From a checkpoint of a small mixture-of-experts model trained on Wikipedia.
Experts: 48 clamped SwiGLU neurons an expert, a softmax router, a shared expert of 128 neurons.
Training: a variant of Muon for the experts, 2635 steps.
Below are experts of layer 9 (counted from 0) of a mixture-of-experts language model. Rows are named router (the router's row for the expert), gate (a neuron's input weights, with its number), up (a neuron's input weights, with its number) and show model dimensions 0-47. Each number is 128 + 24 x the weight over its row's rms, rounded and kept within 0 to 255. Numbers have three digits each.
After each expert's rows: a language model's description of what the expert responds to; "gets" lists some tokens that make up at least twice as much of what it gets as of all text. This comes from a sample of Wikipedia text that the model never trained on. Tokens count by the router's weight.

# expert 28
router:113136126165137111110129140080167152143115125130134122121128114128141099124170105174141086133117154112089076135119147118141147165145142143133151
gate0:090153102107141108140155152144135103146092133067116106095158105097197119116109135137141188103135128125106136148098138097134157144129142122095141
up0:127124122095160120141094138118138139126098165134147122115125123128174138152114161131104175095110142121104120145098145110128151116156126147124145
gate1:105140117113120133160140132150131176152127103093077147113129119122084132134093153158112093172116102091123114122115128129123152149161122178105133
up1:112150118116114135148145138128112142136140124161073148068157139145094110145108146140115075159106118096126108129155130150083163160111119150103096
gate2:140145134147108116136126144131110151170089161124075088116176130095109151203123165124135157100140128135127154113136132146150109126149126126116141
up2:145159139115117124112106168128117142133108142135120116122161141094153159181115165127129140088153096112124145118169113135178133126103136131113148
gate3:143086148180168119149120137117150134155092116158113139106159127117115138141139085121092122125105129116122100139114137084139117132105088115120141
up3:140126142113146130154109147112122134157100130189118125109122133117116124131156117130091118152090090141127135153129117117140094140113090127106118
gate4:116126149145134121145153096133178125100156129147141132094111125087128102139091113109101096145082189149126122132121123105142119141150130123122139
up4:115103163149141120116160089165187126122145140149101124087104154075130099131093137109102128140095180170135160139131119115114123169144129133135111
gate5:097141103150098135146135142141141156162121151087152122115138155130131129143163121124110205115088142156148112117126073093168119130151129168094125
up5:061122111105122115113127085126093110141141111133161151164147074120156200116110139133129070109123129144084123143157130107103157120138135100136148
gate6:135089129169139139130134127113101131157169118110128116097119140157099137121133140099105126113142109166093123182094080117110110103122127143183135
up6:108098159159147136149142134117114143124122131115117096125127124137105122130118132112152106143150142153100134160092108121121101104090143147173131
gate7:113147135151152109140114099060124148118169122173149101100141140121106116132132125115097179162133137087122125118163127101120148130136120149124101
up7:094158121143122105144118094069158167141150127182165102094086145143093119135123166143087163164145136131112131121147149102083122127140139139130084
gate8:128121144161145104154100137137127178126082141093115137141108139166137146149109119131135101134139152135132170160106146113124091164187135139104102
up8:060095134164153104113113150133174144109113148118123125148069163168134138179123077129155135122095121126141139131103132098137099171145135164142138
Function words in biographies, such as his, and his, is a, was a, commas and of, before father, son, American or former.
gets: " his", " is a", ",", "'s", ", a", " of"

# expert 41
router:162122117109108156123170158153127161106118116087112124152175131135146134108122099105110080142123153146106137093084131152098121147122129174120101
gate0:139142111121122131175129126155128148159095116102154145159124108157085113115131114080119121166102116094152118113136155085149160165122129120085154
up0:143122124123120128160130144142110129148101118096138163117139122158116134120124077077087160140111100110162140119136139115162107150133127135091141
gate1:135148162126098128188157126168143114111117121146145167115157171142122127117121164128063113129138133097147145120113159142118110119138152122129092
up1:124134137114133126172120159138123082122134158159122128092126157128111082122143156127139143112119086114108164109123112161140124172107126125112120
gate2:155143136113166102096113128139141147127137088104136114141135167131101086111113121117081105131144127153153158133162100133106133126095116105111164
up2:152143142107169109086093115135132136137118125102136127118154166112116073114103138136118118124139137175174153110142104173101124148135091096143144
gate3:111187085116071127116153079129155123161139073152145111087110195123101143133132162100120122126121130119151138113147143150101140137145178115154098
up3:116190104126098132126130087141145130152136076194129116122132187141061146107106135114112114134117119135133155127151099140087153136135156112118114
gate4:145157122136118094187163119124155134160082177160120129114142138119120112086123159126163169158112095144111144141112125127118119124114125139146150
up4:137132138136147105168178154104142122152080152186114161129131168133119132118147164101140184123171120121128146110137113121142133110140158124129143
gate5:124117104116135138152117148141187154139100128097118113123135099123079121138136138118138124161068102095162140115144110110150126116158120152135108
up5:126138086112135146172141120138169125131106124117168102154125147128099127134154107116187137092085112112134140078121158173134154109163096128141123
gate6:168098123136139119084146137181140114115138103106117141144165144110152138151109109086055122140152108163154133153107102128142125112115143176108132
up6:149083111140130115103152122168130132072115087109128137140161153123176101143089098088077133151137123156136118120091123094134128150127141187111135
gate7:162132126155109122108153068133159129120144133146121126133150106120143098139108130159109124123116101130142101135128118133092164168096123129166125
up7:139116117151104156129122078132120123111128150156109135137137131133164106119148147123089129087136090155128121119138102090086156165093093168142097
gate8:145105132113132121119127168117151121183161117086116173143137149135071119129090145141170130095128147126149118125167166124145111181149107143152136
up8:149089095121105112107116116129153146133194028107123138136142182108120112107115131139164103128130109175136144130154151123128143146143144097115117
Inflectional endings and stat words in sports records and tables, such as batted, passes, slugging, yards, scored, runs batted in.
gets: "ers", "s", "ing", "es", "ed", "er"

# expert 43
router:113173117129100154091112152119154142130099133075118102087135132098124122165130096131173160143152122116080153133134121095122159103159067145123101
gate0:173136151135139173109142140147087070170100056116127102101150128150115119138179144139116129104126178149142130084185168098117161100139092111110089
up0:178138144112152127133134164127125096166169091129120099128117090139145116099118130076166123065126138156140183128160152120121115113101143087129119
gate1:126108186122185164114156114119096164129117118149111146157142163137111096109127082130145154153124128073127111139131111144089141152096103142145146
up1:124192137122144141108133128112137104137082082142115161137138165138106152122139094137116135145099163114108109155158109076106144131096124166098133
gate2:147109134156152107146104133125139100124111115093108122135096125142170126151127132145116149107143118141130102084138120063130115130133126166113104
up2:131124148132121110146147109140137118140108152150148140149134148128122138106142095149073090129142108157146121156141137053128122125107107160155121
gate3:148151104115133147114175125140104159094141122136062129117133167117126098122154165136126147139175119093114131149124105096105129074101124134108113
up3:121101124142155123150167123100134127112095144127087115114168120156112139163149133105111153116148110102101120174123106099097115119097106136106096
gate4:079162109103126140149111146106088125106145143164150134132133127090114178098144130101108126157174147083152152130110099162104105109170129132163099
up4:135114122102143089196151140105113150111117119126102157151145125121173173118164098178150109115149149103131156122095123145145096097129116116169147
gate5:133141125186121143106126117119119190117148151122143105144068151112110116127141159121120125123126149113102112129167161144140092143152138089112128
up5:134127105105122160107114172131159160107119143118115132131093141106146138139084104126129139115118163098113102132135152146110071135135124082112123
gate6:127145159127128105140145145149132137131169122110127134134090150112136116182106110145097156094148113096091125144068112115122133163094081133177140
up6:115152143111159109142116130177110089110194116144156130147128125103099094137100134131119169099138131135109119149120122109080090120122141135090121
gate7:134130129159129132128121140121123101153097138131150133093138121162133115130135103135124123087133113096138104152108101157152129121150141154148128
up7:104116090117136142153128138144149104132126162138132078133121101167120102150126144126122129103135133111126133153136140134137112151120115145120132
gate8:148120105166158142087117111109139127123107143145155179129120138136135134139143096119109175161107129142160161179139110127126121141146103105135118
up8:104145105136148144111084121136146149138124113110166149146110157147138174138113161132153140201160078117174149143136107123128128112137112121118101
Word pieces with g, b or d in mid-word, often ag, ig, og, as in Tou-g-hen, Se-ag-ull, mut-ag-enic, Caen-og-astropoda.
gets: "g", "ag", "b", "ig", "og", "d"

# expert 45
router:159114135130125101102112135196100119092129081109130111126134128123148119182176138111083103115128147141142152119170097153106110137097111117119093
gate0:129073132167128110147117153114106160099109132153138153123129138171115088107128138112127093104132118113119162123139112148078109150133150146136134
up0:150122131139116107152122138108107159126163113150126153115136123101129109127143099109140130088099150110157127134134137125133135132123149154149150
gate1:094110124127138111105118119120117122131137148126124130113141145147110103135134123117106184095125113150154155115100117139161149123142152162123176
up1:163078142131102114149123124116150126116162189123160128121136126078135139158110116128112148144123115144131146128143093120142147135127112140101165
gate2:116107106092095141105112109137128157161169141105093152169103134138111154140124141096096085153110138153095111158132139124121130146102130133103116
up2:123146097114165149157125117101115119160114126131141119138128175146148131126153143106127140094098142128142141099112164087135124137170132116166116
gate3:156126142132133129116163137200127094142125122119135171117110136091129128102093115170154138131094104107160095142162160141154104170125098130101108
up3:129111131145167128171192120185128110163106124146150165099133119144091129061085102170135136173121116100166116134136127112156118140110155130103076
gate4:131141128121127113095128088120126106119105151136133160111112135140098114127145179155173137125141136101137127152112138136179148120127148147071118
up4:144164046101110117113131069149105109101080108126108118123130123106134076165149134149124127130120144128103122164109156138181168102161113143081121
gate5:094103116130159142110165057112107118084109154082125116142079141158145137151116154140090122142120133145106127122132151070126130122119134100178116
up5:064108105177114148090161083149125141109108188096151102118109135146146132158132161143085092127126099175119129151157154132129141141134112137154115
gate6:146113113145098144124110084122100129136112134168164134136141140156161148159130119140096116162129114141126094132119088113142180160106133122161091
up6:139156156184101106110169070117091124154103099139140131095113116164130105136142109097107120186107143111115088147109111117128128110106140111170128
gate7:145118133122120187108144132122118092137164143113081099086043127136158107135145144135108116131163137131132118091125149111125122154177145110092097
up7:133139135157113166086121122124138129140161141103109120142052113084143083123136098149130131100199166116132093105145162080136112158143146110115131
gate8:093132115114155204124149136123132159090117094126112144163135127121116140134117087122136068117143152127146138132154132118139152095166174137148139
up8:111139124137189183083152115164127146121117076101158124167133150131150155165089096121104106117150164124109140117132142102170155112118189118147131
Plural and suffix endings like -es, -s, -ers, -ions, -ies, and plural nouns such as points, games, events, buildings.
gets: "es", "s", "ers", "ors", "ts", "ions"

# expert 25
router:061118106103147126094106107101127147125154118141106111173118118113181123147124125093158083117095073149109097145146109153155146107130092120079165
gate0:138110083137141179149140177137137119122141076155139165093146133143162131121127121145126118107099075109118176080151102119079147125086072131131141
up0:119130097129126152129136192137164124110126089130137135104148123172155142100112126141118112153118080100117156066146124116092131130117100145128128
gate1:122084155122151138148145111129125100130146143127140112153151130067146117166124080135116126085147111109158149150130115143131123090060120154116114
up1:117131140134120142125126148169156116121167139146086139172106144127108132095123134118111117150163129135112137116094143104101103098185133148111098
gate2:115131102132105136107107131130122131160136103153131159153132143125160126124155139136124134086128121115147134150129064147143123135143138138114120
up2:092108118126149151137170140130098147154124103132117135152109147106174137095104135148147144071127106101124117141123074151151110130142129113124116
gate3:147097145129166122085131136166166156142127129114136080092148139087150124089148145154132168118120152110128113101127119135091143162119164123099105
up3:151111130140143159111136139124171151097114125108153110122154148093139128055151139154123160132130174085111093104152135157100140109125139119130109
gate4:158119115131113112152076125174153119189092117182135131098175114115093129135107105122132140150196132117132104140137152126107141113132111138133119
up4:118134116142136095139101118126097152149120112150127129105174104134127148145078119113151130137150143094085096155124135126108185111128134136140131
gate5:111112114109171176181081144117106122129107119214137100098142118134130138110124152137144167113140088121146104146140084134101119148106131130131143
up5:108185120104123121143144139104101113145153112194127111105125160157103115144143086072127118137146096072105086125156060133141170130135120120137147
gate6:125122161160085132153080110127136125110152124101105157130111130141156105129106157104141110182099141172116123140129143091129137134134148148144133
up6:132151170165100121138088140151096139096113134145135168121127133121167082134118116130123114169119127135108121121126156128124162175141097168143119
gate7:068117132112118096111112078106087142143146150139135126134090143147162141145141135111116113136109190107142125098106162121152113127126173101152122
up7:114121167140138129135146154087127100122099115121126165145109141112088104047158072129128105097156116120092114104083138188130129111160145133125111
gate8:093167167120070141189109139116216125153102161123131175096142123134148124133114137130134129161105129117115106090125104124090180097104107161152149
up8:131128185152124100161134102120168116143113178125153145133169136107119148087094120142125131140119156074073099103121124107118195141114123154126139
Prepositions and verbs leading to a following object, such as to in "How to", of in "many of them", on, from.
gets: " of", " to", " on", " is", ",", " and"

# expert 17
router:169101095113140142116112139164136138148177119095134129117150132114083131116135148119160155099143117126146118139139114137130123167142123096101155
gate0:095129159137149126112129114148103140123102111116130126165120144157111148118134177073139170165071086089090108143105156131169170123148129128137133
up0:136147129128140123119113122162137145134081153139115126151106136135141144127108176110174168146095126046111094131103116110174178131159093146127139
gate1:087109138103100156092088144080117141150084124135108087114141154213127108152180156123147142129140119130141132126155100122085112140168122143134119
up1:088130135104112130089089206112160136164135135139112079114140109173148150176134133151144107146114118109121097106167105105112112112154106142131114
gate2:147128135127116194109056096098132110142114146126092117154133105153112161138113103086159116130135107095120081128131142110161154102115117141100142
up2:141123133122152160097090118097168108130102135121075093119135135155092186160113108065138095108154124088126123126138139169149154098131108140100130
gate3:111121136088134136140111154120060151138110106141110162119111151105097089146079081095125163117117145122138124142105103126098140122167136096116122
up3:162094157117144156143087132103068157141102114156113175123171161151098091130122095066137147126101118130132157148113138128110125132164157109065105
gate4:143083098083129154082129144131158134145163095133089141141068121144130149116117188134140146131150148149075107141085110126145140110144128127143104
up4:132093072121117161135152218148136146124149099133152168115076172151150169157115156161149120128100179134112109110129116110160114077132129101138117
gate5:120133139176139157176152167149131105098138098144129101125117114133125164133094136140091151091163095159139108047158172093164132115147101121106100
up5:119127117183125156157156180153136122113146116140105118179119104148127136121126124130104109116125094116132089057129139123177146099144141161098140
gate6:152108149113143142154126153132091106125162109152155120126140104104141143142155102107140161096164141141105115112131118153152164100139106136151120
up6:132093128108140146146115140143093112131124116128139146138124107110125104107143125087144159104109152155089074109125147132132103119130121160116144
gate7:100131137137121167150116163060135125091147091133140098136091148176167151148107156102133082117080137154120110101120137101069138139105128141114160
up7:098135158131153141147115178059136130104154098126115113121098136168169136141122132125143086127094127166128120112172127113102124133152151116102113
gate8:094111150128132160157165119121132143131137129120142124118147076139132138130088098123101169109115110145115115127121087138110111171116118162100164
up8:105104144150133162125151115126157124138153150109159135131136087111080141131094111094114137111130119131118121110139081094146130170116132117106169
Word-final suffix pieces forming adjectives or abstract nouns, such as -ful, -ible, -ent, -ive, -ing in nothing, plus and and table cells.
gets: "ing", " and", "ed", "able", "ive", "ity"

# expert 58
router:123112097097128148155121110103167142108105129149163100123117101094155111131135128101149169123124123133156104187125131127119136093142130148072165
gate0:068121171177133153099131111113112162100173127116114105149079176119126124178094137131101163122134148172162113120148157141129158116170118074119123
up0:096112174178087137117129134140133166161137143125129097121095165117141089129102138136142194129139138122147129130166163161164105127126116116112139
gate1:147103143104188159096160125168125133139169132158101110148147117139116143129129103145135129099147159156099128162106104137126142149107119115130087
up1:117129135112154141108149147148144088098144137130118148123133120124131153099168100150130112097147138188128135149109126151105161156085110178135121
gate2:112073127129117111092151107212137164097118125112093108101164146131118113160120123124159147108071134153133086133111102159124156146147133109120162
up2:103089091164144122133143124140131173091106105118100086141137132150124155167125098129123138142122095117147109102079091139110139122148121120092145
gate3:146142118154144161143139113143100107114145121147122096164121124122137103146115098119077104124106139113118181134126121135164125128147156109135111
up3:168128122131147182141141127127113103142194104142128140144116110147139111115137126114103094139099148094137157143138125156164093145135150180140132
gate4:071074131094082145122146142134190108145147072140139147179159112149172116149127097130137140101137162131104138126102124156173136104153147140121138
up4:053117150106114145089142125115151122143148102134137121188137120156147118144118110137136143141163145123102108138111104171175194113138141133106155
gate5:102087141156130219072118108114102111155132140125132146158135142131120144106144130113157127122122123124105165121144106149136117115077152136135171
up5:100115137147121166124111103129139100146123151143145149153185114108100142124132143104142138101156123065132142134199126158156147117061150135130135
gate6:136119125145131105106118141119178150135117098083103129108122109138079161155123107109152112147061137079151127113138126136150126100162114107099110
up6:097109122121153098131141107147149142116117093059139102147172109121070158155101128128122155099115117110126116125131159174116156094157129137108130
gate7:121125146115090103133136131124152128111124162110122128098117089132137126118144131132123129144101134139159082145114116096139150118131146131119144
up7:112108109114077109124103137136140116132138110156094152099149116129138124116101128124136125130126148171165117132099139126162130127110150112110149
gate8:116079126145119123128104148152132110108106115090162152126165119128113148163162089119169132139088160103118165138121129108159164143089102127111091
up8:126096085131108133122158121134151143114137079099129144112155141118141101146132121101169141112111165101137122130141118149122255158139084114127111
Capital N and H starting words, after parentheses, colons or quotes, in census tables and music charts, e.g. Native, Hedgehog, Hip-Hop.
gets: " N", " H", " n", " P", " | N", "N"

# expert 38
router:143099130119149152104119112129119127144159124160097140131103161123131128104141154098132133105071138131159121145169116101133115157123166098096118
gate0:131138111143137161116111125126123171080119112087129069141111127145113143127116138128113169151105143134084127111162145126148143114126158110121113
up0:153125160142158116138121130127137165064113148123097055126125099104133135119126150129116170105122155117151126103134119134128162130115164119126128
gate1:159117135115155168147107133115137143119125135133125149123081106130119201118091122159115183102129127113143101109148138132112125159153114128104136
up1:141110141122188133157118115105133138123137137122137176111123100091134123070120128161119149126138171136123108130108160117113143161140140153107137
gate2:126145102141087109106160109138103153153169140165135092125174112178115101078093095160093132172117090106137114150110094116129155191101129125152099
up2:160175122139116174154125102119079180136143148155129089144164120156134079133102101118139148138106135101128107129133099119155124169100123121125109
gate3:117103146120124129140101166100150166122115124157107088130128166147150106125133091162109105161129097084124121106131130155151157105123121097123124
up3:133146145131161113141119180135113170157142117146101119118119164134151122111138126166101113194134124046147135133119139153133131139134107109132148
gate4:139121143111113108107096190132146107152137095121105129178135139096113148181095114107129160090138146087163112127141090115135107150118090107139168
up4:142113160093154125176108164134115110153135089102110137150130139129093125212110110117130106095135144065126091140131062114161099152131103100122168
gate5:133124101154122120147138091142154147132102141122129127125144094105100139116130133118099124159129128150140081136106122128121144097122143117122156
up5:161115128122159113109150100117134153154108150108106111105146102105114136126114168080111136135101133175175078171138156146100137126154137131099117
gate6:115097151157133127159128108076162141093145173191135135144111119183152095124128091119083150101171120100093105122122082150129157151160111096105143
up6:111102134153129160175135096111144116105114169168135102143116075114149102152136105138097207140162127118096099123107064158134112105151098100118173
gate7:085132122139094134126144123117125174151123080090114116142106135141145125113144109141108126122164069124131115125139147107142143112147095116146119
up7:107060154112131126096098171130173117178160119127109142167127104130159069124124113138113108155159108156107116120114112137152170135137127114122145
gate8:053141090163107135097132146139145090110105083121121167172154148182121094138139112108066126160120108124079125148109145149181122128154118094146118
up8:107100110130136152143133109127119123119141118081134151165148144155105065123165086139102102152125117070104128126109139153141135147114114079114141
Linking words joining clauses or phrases: and, as (especially as of census figures, as well as), but, is, was, are.
gets: " and", " as", " is", ", and", " was", ", as"

# expert 5
router:079106122084090164129108162124117149156104147166102162143085130135138143134131143147130160122173112133147149125120135126143104116110144145079114
gate5:151152062117114176134100129128139152157136147130133165169133113105106142105162145118080129130119105148169082142133126109110069117126073110167151
up5:126153120118119158148107131137151153142126141164134123134123130103134171117165135117077128145090119139184117135139124159139084092119085104153149
gate6:135114112099094145123155102126149063077083139095114088153093104116115089129124082097191114147147129101105065122122136146177130140136113110158118
up6:141123147115136161112129133118156086073147146122111135128121133081076092109124082109140119153126112089127120100147154139167079106154128119143110
gate7:209147119128124148126098141136138129179120157161098143135094137130099099096109142176091149113086119102079136119117160138160120113169134107140128
up7:147124078134118196087133126134119131146144158165119141151110160135097155094162136138151107103132115090120131168132164112162133122112126109119174
gate8:145120101108143143070130150127139131109107118137125128109113128146143104155093134116169110132081143187116125132109146129136107129141136152126139
up8:155113121122143118113117090134117113112138127126135126145109124131150175152196144107130120112087139168099120160124151142119142106160152108124158
gate9:125129164110148153132089110183140122144080139145110169120121111121162126133102099130129103123155139133116125100117105126114177118141150096181109
up9:107093135086124137125138104135117138116075118121142137182124102125139141095156094111152121131146102152116133128139164144112154121120165112165105
gate10:114168114143138153104122120135133123145161136169099114127117098112129111144118129103116148092163079107145105120104083167157144088162110121126163
up10:141152096144129136143090122119148149183149135132143078115096094115074098167143116110136126119185098089136097107134115138109123108102126128115135
gate11:122162128134124112129106147111123146127149162150097140100106136162162112164142107145106147166111142136171074134181133142125074086135104134140134
up11:100152112157130121125093129136107160101132165141118140093120131162125123149129093145128136134113143123102117124145123153131083141137123141157105
gate12:170139106112154161108129167145108108159129156144123110130114165097154127110089181141163132132132160142107152141114094126114131128131141091128088
up12:111131079129133156132123125128125112130154127108122124156115138153106141121130142106107109128103125123109152122161069163087110161138155114146140
gate13:102147140125136143148131131101092132123121156105143127176119137125144080145162114129129129145126168164169105123096135102126150115129126072129116
up13:111136180113118130124132109112120136134134132093185142146081136169142113109180086116114107137134105145156146133142119094128134142127092119162101
Opening fragments of lowercase words split by the tokenizer, often Latin prefixes after to/was/the, such as re, trans, inter, o(ptimize), inc(ome).
gets: " re", " r", " o", " d", " l", " trans"

# expert 20
router:129141147119119092147106167137120111097106121119147087115133176128115166147152142121133095121102153121128130095140125129142080105175081124102148
gate0:157130168099120101097095133154128114155157110082115145137127126129101109133092088134131114110116166108129111150119148121106118104128123189137141
up0:166149154147127113131120118142163123151115128129075128123139142134100087115143119140117109129127142110118115125057164100125147093099108142146134
gate1:145125115106134126094111129144140129135087142136146134111134138101148050152106146128129126132139138109158128130138087155117162143179155129123174
up1:100127123119125120121092136143157130134116129156145123131121140123138113108096134121140132118132158134107102147139110122094114147169191145117167
gate2:166158159115151159116144115143129156132091139104130108120149162108153131111144127133139062120132136118124068153091163193112091110102067120132117
up2:172116162089151140101127116120154171123097132129102127124176122066141107102128121136136100160133132116103088173124152162126120181103099132138137
gate3:113126124071115105152128145152106144121159150078098161164122117123111144135146126121129131099126175105177111123142124116105110109114108089116137
up3:127114128097143126115150116165129139172168137123109063117102115115144126156155120133097150137105126131136142111152132121129139110150136117120121
gate4:140137097128153115093123143153119109129136098132159105130079127154117147090157144117133132098098145119150129115139089139133152142095151115152116
up4:104140124116121177078148200127111119141122142125167083144102149180151140109132133131126110097107136110100091105133090083137163119074143170138135
gate5:140137114089179116137142115121130095143095145148159150103113158125145118161134172146110102137100135120123147121149137121143120158152109144136139
up5:112084087123152127175136105109164128125118120161093157114120156120092116137106124111120086153121125127119123119137157123143101158114125122149143
gate6:169139147140151153114133094127080134173155081103122141131149149130149124093102123167134135114113111069110102140128114159145126126111120118126138
up6:138138140130132165111163094098105149138144106117134153125096141107125142120099103141104139131132187108120130101096105141127118163164120129080134
gate7:138061172129113111141153144116111091123105160160078118129121135100129116121147140129162132123167151120129148135121122090139116107162139150142092
up7:110125141136125132087128146119106149120128145152095120150081166099150123164152151114139154126116163112174094133169156117140126112168154118181145
gate8:122129153110113126116150128158087107124153125176109127143118114147133150115118113111149108142122144116102084192124114145096150155173116149138124
up8:138126146110146135101166150168113100101113151137121142127152139116111140127142122099154121143144162065112091119113079111148151129141114100196130
Mid-word syllables like om, am, im, um, al, h inside foreign or proper names, such as Esk-om, Montg-om-ery, Doneg-al, Stå-h-lberg.
gets: "am", "om", "h", "im", "um", "il"

# expert 37
router:166103133148170160128162159131093133147133129148155123131109134132126138125132101112144091133130112134125164076122120137146148172111100124131131
gate0:137141117145127117127120145147132142093113128131181101119108145119128138150139150185059118132114118162129134131135184135108170145107151168124154
up0:139082155146136118068124113126122161102139085111146105122126166121091129102138158160074118120082124109108140121110129118147133164114150200136149
gate1:148157096078132128150079139109119126133110134125140119161101082148119142199160117138127101148109149163130099120150126152114137103116128112126128
up1:158156127123142172149090148114114071145105124141117114176123126134151114183131118156108142158109198136110085091110153130098128120161120069131124
gate2:103112125138146106164155150122139131126126121124068101134115130172171116115117127104103134097137161103144117112098100162117091170160106124086137
up2:111137114145115107160121154139109123125128119095108128130154145163169140103130156122094132099154162132142132077089098144144088165164103099099133
gate3:110136116121142108141127088161109155136112172115110123164120146075118105121100069117152121166140135115160112120123115147151182110106137104125133
up3:111130105130136111135121127164130158117143143155128100135125164127096099132099110104124133135139122093174118087112102171176183080115102092141124
gate4:133153106155116130178148124121171124113160127161125100129083142102126125105134124105130161100137133135126119151121153111121107140135076153109156
up4:131166100132096133185127129106144126114136124180108099117118148128123139092143136132117162104139088124136139174112129108096089151150101171110138
gate5:124110149108156135103134108147134123080143138151118115134123159115134113156169115108096123139103140143117136141125139116148176106153133113094140
up5:137124142091142093107161132178106131114133137114163109130128177092103117154142144115117144141119125159110144126142130113131157124154170122073127
gate6:105131137126124089141102125150144154113151149127138125113133153151147095097094153138134139120121166138141109137083143128145146153159140105114105
up6:118103166157112127143158155130113130135124135122139108121145103109096155137149126123134121156106110085137141115093131111157170128126072132142130
gate7:135113085109090137090110123133155118112108118154127136114125080119100169096112095181094110180117180119117076149125105115153156151145144132125147
up7:113129098111171144109113116082153150114151124127139130114117094114143136118182079106135066185109153100106108129143124162128177148154108089092162
gate8:140142118161129144140142114115121137095142160152160112108085163137162096083130135120113056126155145153090113124136103093132122145106164176128098
up8:139130120154146161152120100153128117060151150152133134127122099165127153130106142118089128121121118214108166144135156112055126142104161128090090
Words and suffixes inside names of organizations, departments and awards: Arts, Research, Health, Liber-ties Union, Veterin-ary Medicine.
gets: "ing", " of", "ical", "ation", "ary", "ic"

# expert 16
router:119124116135124132116128131118164089099089128088112126096131105145129146149151083123161118124109145157154121115170158110125178085154128139153113
gate0:128107087081163109135111159157114139088143086148105066119152128126128144125129125086121129131118135130164163148115164088136093096160095124112160
up0:129123086110167104152128128139125144113144095152133058124139123085147101124160122100121109121133132125177141108138134110134098116142087136113147
gate1:091120170136121167137137140136080163113106082140150131137079082161136185111118119152140125101099099130110165116126103100093135141110108138121145
up1:099151121153169151163112116140079140139123083129127144117100129103131163127121118128108176119116115108158147127126147127106147126113129139104132
gate2:142107125167088106108094134129175138088111118117078166137098162110216159095133110118134111098100129162118141126126122134127116117113104153149062
up2:134098124179113127148144131116175116132097129104137156142058147120166138110140113125116094089128116139120162122143134140125124123109130177147114
gate3:133134196128135096086088123076135088144159118140133140103103112155128096133123115145123130098076139127140127107114121134119145146102152105131110
up3:103148170123171128116109143113092114151129101127125164128126138167137120127131088128111107117117160148141132086112135128119102161132178098084111
gate4:124123088187146143115095141034124109146089103103108104108118139120113118149101129143156136150151126140126115149151126087156143144120096120106190
up4:148133056195128133129116085083098096168077141148133091124122156122126112134131124120142127173124128149099110114163146078159150137122101099115156
gate5:153110105110132140117145126133126099164115108140126165117168122123122118122112103107155122162137160091148126122128159132127119129114173122078093
up5:121098112119105173106147148113169077143111129135134124151099150137109119109134065081119101178103159109152106119160136115136123110136152144117078
gate6:114135127138160100115119098122109084195155092107100131150145148132114112157078125120125097133181130119116143102104107125123126149125123098158152
up6:106121115165132101131140110125129127138158099073105094153133129107113112140108118118161123152148121153119161129109133138110141143154115095166146
gate7:139087152109111122132156153120165127116173133175139124097148055171135094116123118159135115121106174098098129139135129113141104099128146165104126
up7:167088119100136104152151123104167140101149156127134114093141084183142157123141106164134130080118138122063147105145102118154144111121136130110128
gate8:099123139116118132124140109132129113109129129121130133126093086125149094109127110120132105116140134126113091096182113121103148105146103178107164
up8:103111165109179133134142167127152092112122137170177140140098121134130114106109094126142087097148126138133089110174113099123143083132114146147134
Inner syllable pieces inside longer words and names, mostly after a vowel or consonant cluster, e.g. nostal-g-ia, Pose-id-on, ox-id-ized, Appal-ach-ian.
gets: "g", "og", "id", "ag", "op", "od"